config.toml
n_layer = 10
d_model = 128
d_shared_expert = 64
moe_layers = [0, 1, 2, 3, 4, 5, 6, 7, 8, 9]
normalize_top_k = true
balance_bias = true
lr_router = 0.00121
tie_embeddings = false
beta1 = 0.95
seq_len = 2048
train_tokens = 650700000
steps = 14169
Below are experts of layer 2 (counted from 0) of a mixture-of-experts language model. Rows are named gate (a neuron's input weights, with its number), up (a neuron's input weights, with its number) and show model dimensions 0-127. Each number is 200 + 40 x the weight over its row's rms, rounded and kept within 0 to 999.
Before each expert's rows: a language model's description of what the expert responds to. This comes from a sample of Wikipedia text that the model never trained on.

# expert 63
It responds to: Table pipes, el pieces
gate0,163,219,231,247,228,246,162,206,239,221,237,203,228,265,114,176,190,182,192,148,221,151,182,172,207,209,107,191,202,216,254,188,189,196,254,173,250,185,193,200,259,171,154,141,273,177,239,205,198,97,249,247,217,200,156,140,234,197,161,206,183,173,208,236,202,160,162,173,134,197,211,187,206,211,239,266,163,276,149,204,229,201,156,233,257,233,150,229,139,244,168,226,156,222,170,236,270,253,165,211,229,204,295,267,159,189,159,259,237,219,191,167,189,198,135,265,221,180,135,284,173,146,201,234,205,196,183,251
up0,198,181,224,193,188,196,163,208,188,187,164,248,261,215,277,186,188,154,183,214,173,237,184,284,205,262,163,207,184,189,178,229,198,227,190,198,185,253,252,160,154,267,137,235,197,173,212,208,216,197,176,246,186,267,257,187,188,260,92,203,145,231,220,218,188,264,236,226,185,199,188,261,207,254,136,144,242,204,247,264,222,150,225,167,207,88,197,156,210,131,220,164,196,149,147,235,180,201,225,241,206,132,199,183,193,227,218,212,170,100,105,202,233,249,256,168,231,274,184,159,183,220,225,160,137,238,162,233

# expert 57
It responds to: Table column separators
gate0,183,242,140,146,215,247,276,149,140,151,210,209,142,229,224,218,234,247,215,117,223,175,146,196,145,225,174,173,186,195,232,207,180,224,248,229,301,135,219,140,242,183,231,113,259,183,219,84,228,216,186,248,164,222,211,177,259,179,196,209,167,248,209,179,194,202,216,228,206,205,183,249,195,218,158,189,166,185,216,259,193,154,163,181,224,186,225,212,102,143,176,208,255,213,84,140,251,188,228,179,252,194,287,225,163,247,178,180,182,162,194,151,209,226,207,228,169,247,234,204,264,184,228,235,197,216,215,244
up0,174,233,139,196,240,269,200,204,163,178,199,265,227,237,237,203,247,249,238,221,161,153,144,191,177,153,191,186,211,226,239,188,143,150,238,262,141,140,200,157,191,222,196,155,240,197,223,136,204,275,164,157,176,170,214,271,223,274,189,196,179,225,199,185,160,283,210,270,150,203,183,261,159,212,154,244,177,178,255,263,148,135,259,187,309,161,195,201,132,217,195,194,185,178,164,133,204,166,205,134,223,176,283,120,200,255,170,179,114,220,240,217,228,231,201,199,195,233,251,231,221,223,224,203,199,220,165,206

# expert 31
It responds to: Opening parentheses
gate0,189,198,205,147,267,121,218,237,160,206,213,233,180,242,209,172,143,193,142,179,209,198,186,274,188,162,208,184,193,246,250,124,241,152,212,245,215,178,243,174,131,199,218,187,155,196,236,122,229,224,153,162,201,146,200,146,207,165,165,140,215,234,194,184,156,243,190,225,241,182,176,245,324,257,191,132,240,188,245,168,115,214,199,167,265,231,237,186,124,212,152,244,244,246,165,140,209,128,167,181,141,185,208,197,174,217,180,177,161,217,213,191,175,222,291,223,262,195,178,243,253,188,121,194,212,216,258,230
up0,218,173,207,179,177,229,233,202,243,169,182,193,213,168,144,240,249,158,192,250,248,203,178,124,191,218,161,176,219,164,210,266,161,267,240,150,195,264,206,199,191,211,212,192,196,158,215,210,133,150,214,256,192,249,165,230,195,234,177,204,169,152,254,256,167,152,261,210,190,205,161,269,202,182,259,192,168,185,150,175,252,192,257,192,197,167,143,182,259,207,220,140,131,194,300,223,148,250,243,298,231,193,217,317,229,270,230,177,208,193,166,188,143,202,212,179,267,134,228,177,197,184,258,130,259,202,150,238

# expert 23
It responds to: Agent and credit prepositions
gate1,208,173,250,172,133,190,209,181,157,188,166,214,89,251,209,223,232,145,184,232,263,134,147,297,180,164,219,194,169,215,195,186,184,172,224,225,312,182,247,250,132,175,193,239,124,172,199,186,188,229,295,185,209,237,196,183,166,187,191,201,143,190,199,179,217,199,124,221,251,199,210,123,249,258,180,190,176,230,163,209,127,182,182,209,245,257,145,195,185,194,142,179,200,184,160,274,235,230,187,247,172,288,196,222,136,173,174,224,257,139,230,167,230,232,179,221,177,193,235,222,181,221,216,137,148,143,241,185
up1,182,223,226,277,143,190,259,153,252,219,189,188,216,244,259,281,188,183,254,290,190,223,215,187,243,150,244,235,185,210,199,172,249,194,207,199,165,184,217,149,219,145,226,155,137,144,282,211,256,216,222,285,189,237,250,222,157,223,167,253,150,216,166,168,235,209,168,231,272,165,178,177,244,181,145,229,143,211,170,204,194,213,246,209,210,211,224,187,206,181,265,191,215,290,215,286,177,196,177,166,207,160,150,243,235,217,237,186,232,164,178,138,199,276,175,151,144,207,206,280,264,231,170,130,155,203,247,162

# expert 1
It responds to: Location preposition "in"
gate0,189,187,231,212,264,133,213,233,127,186,188,244,142,243,241,165,198,231,205,201,178,204,216,218,180,154,203,129,225,268,117,212,199,240,129,183,175,195,126,190,230,216,212,213,194,277,115,227,192,219,209,135,76,195,190,219,154,213,194,283,224,168,245,267,211,272,224,197,215,202,264,177,193,252,251,145,218,127,266,190,193,202,146,181,178,231,208,170,247,222,225,179,147,231,194,202,246,142,126,264,157,188,201,198,251,191,162,204,201,205,218,184,261,193,182,160,225,212,262,256,163,190,199,129,202,213,144,158
up0,275,178,233,213,208,191,168,200,195,251,208,175,187,154,233,224,152,178,225,213,191,235,232,168,224,248,194,250,194,156,225,159,203,226,239,255,195,216,327,229,103,199,183,179,127,124,272,198,243,180,248,189,209,196,259,249,208,196,103,179,234,200,227,187,261,133,231,217,136,132,132,190,205,195,188,250,199,220,119,234,174,162,235,165,197,225,160,193,227,223,175,247,194,238,170,204,172,153,272,195,277,222,233,248,111,172,184,224,172,254,170,256,178,198,245,299,229,147,223,182,207,171,180,213,206,209,204,187

# expert 19
It responds to: Table cell numbers
gate0,211,264,184,186,207,220,169,277,209,199,221,179,241,197,180,222,248,163,188,144,150,173,95,282,197,147,152,164,220,277,208,225,158,204,141,230,279,136,164,236,224,189,212,180,206,185,179,159,256,134,269,183,286,182,186,152,163,187,203,285,156,169,158,178,176,182,203,238,122,155,210,218,177,251,206,222,125,185,260,169,206,211,188,193,246,255,192,197,216,203,196,203,178,186,182,166,191,173,143,243,167,184,194,176,222,212,202,229,180,147,213,138,127,257,265,226,176,193,147,214,206,169,216,293,140,154,122,184
up0,148,230,199,204,164,175,142,223,191,164,185,208,195,218,173,192,235,189,194,174,161,198,140,232,187,171,249,116,176,258,230,178,159,202,169,267,271,177,223,223,181,196,209,184,209,168,166,229,271,138,180,187,255,155,144,127,217,114,208,246,136,180,176,227,177,202,267,197,198,229,181,258,168,184,235,210,158,179,182,174,263,184,182,193,125,290,201,211,208,159,211,168,214,176,174,194,180,196,175,250,108,191,222,172,227,300,208,196,171,225,224,160,160,223,280,236,159,139,217,207,203,217,243,280,153,111,92,220

# expert 35
It responds to: Capital-letter acronym pieces
gate0,154,153,235,183,255,123,174,172,147,229,264,260,210,142,226,214,256,157,233,227,187,179,219,151,200,176,160,196,228,250,236,155,151,180,218,167,171,186,257,178,208,197,176,196,221,173,136,190,216,222,192,172,185,269,207,213,165,143,174,203,176,206,190,254,175,228,208,166,203,209,191,280,197,255,264,210,203,287,201,188,190,132,170,175,315,158,248,217,118,195,205,146,165,147,201,208,212,248,215,214,214,242,273,226,214,209,262,249,293,134,274,186,252,172,214,200,234,172,196,241,161,203,248,272,139,222,250,253
up0,265,207,151,180,168,126,165,189,143,183,94,162,238,183,242,182,174,258,181,209,217,196,177,213,227,231,210,126,162,166,179,193,141,273,152,207,233,141,315,254,199,206,250,159,193,209,144,232,181,236,254,172,162,190,202,219,175,212,226,166,200,157,161,238,154,214,207,149,232,184,276,169,195,184,140,232,182,186,267,201,316,180,231,205,135,238,116,184,250,177,222,218,193,218,182,205,172,120,217,214,228,217,148,217,165,173,194,185,210,201,133,212,192,240,214,173,200,188,168,267,182,219,135,159,255,210,277,167

# expert 0
It responds to: Prepositions after nouns
gate0,197,209,152,212,210,168,144,246,227,213,209,277,178,181,262,198,202,200,195,227,216,115,150,263,236,212,202,216,261,233,228,227,183,123,246,242,165,232,224,249,163,229,183,110,181,187,196,188,264,172,133,154,100,193,216,231,187,188,220,182,157,186,182,196,215,256,193,212,219,248,211,243,111,121,136,174,196,173,169,242,160,184,183,202,234,187,224,201,177,166,131,193,200,155,242,175,157,159,145,217,205,282,247,183,157,266,153,204,199,161,154,252,245,218,226,263,236,178,235,229,163,113,266,209,267,179,221,251
up0,285,204,209,161,178,262,185,145,199,173,167,201,231,122,117,200,214,203,255,156,155,261,197,257,188,195,206,214,102,195,192,187,124,212,198,147,234,213,194,192,219,211,242,226,226,168,174,180,262,216,230,191,183,204,174,146,190,213,167,248,230,174,204,239,239,179,165,152,188,153,199,202,174,273,214,142,179,184,250,162,283,210,137,249,227,204,158,232,224,197,246,222,226,176,246,155,236,224,188,225,165,134,116,269,259,167,159,185,192,147,192,237,159,184,151,173,143,89,165,141,221,138,119,167,221,202,200,183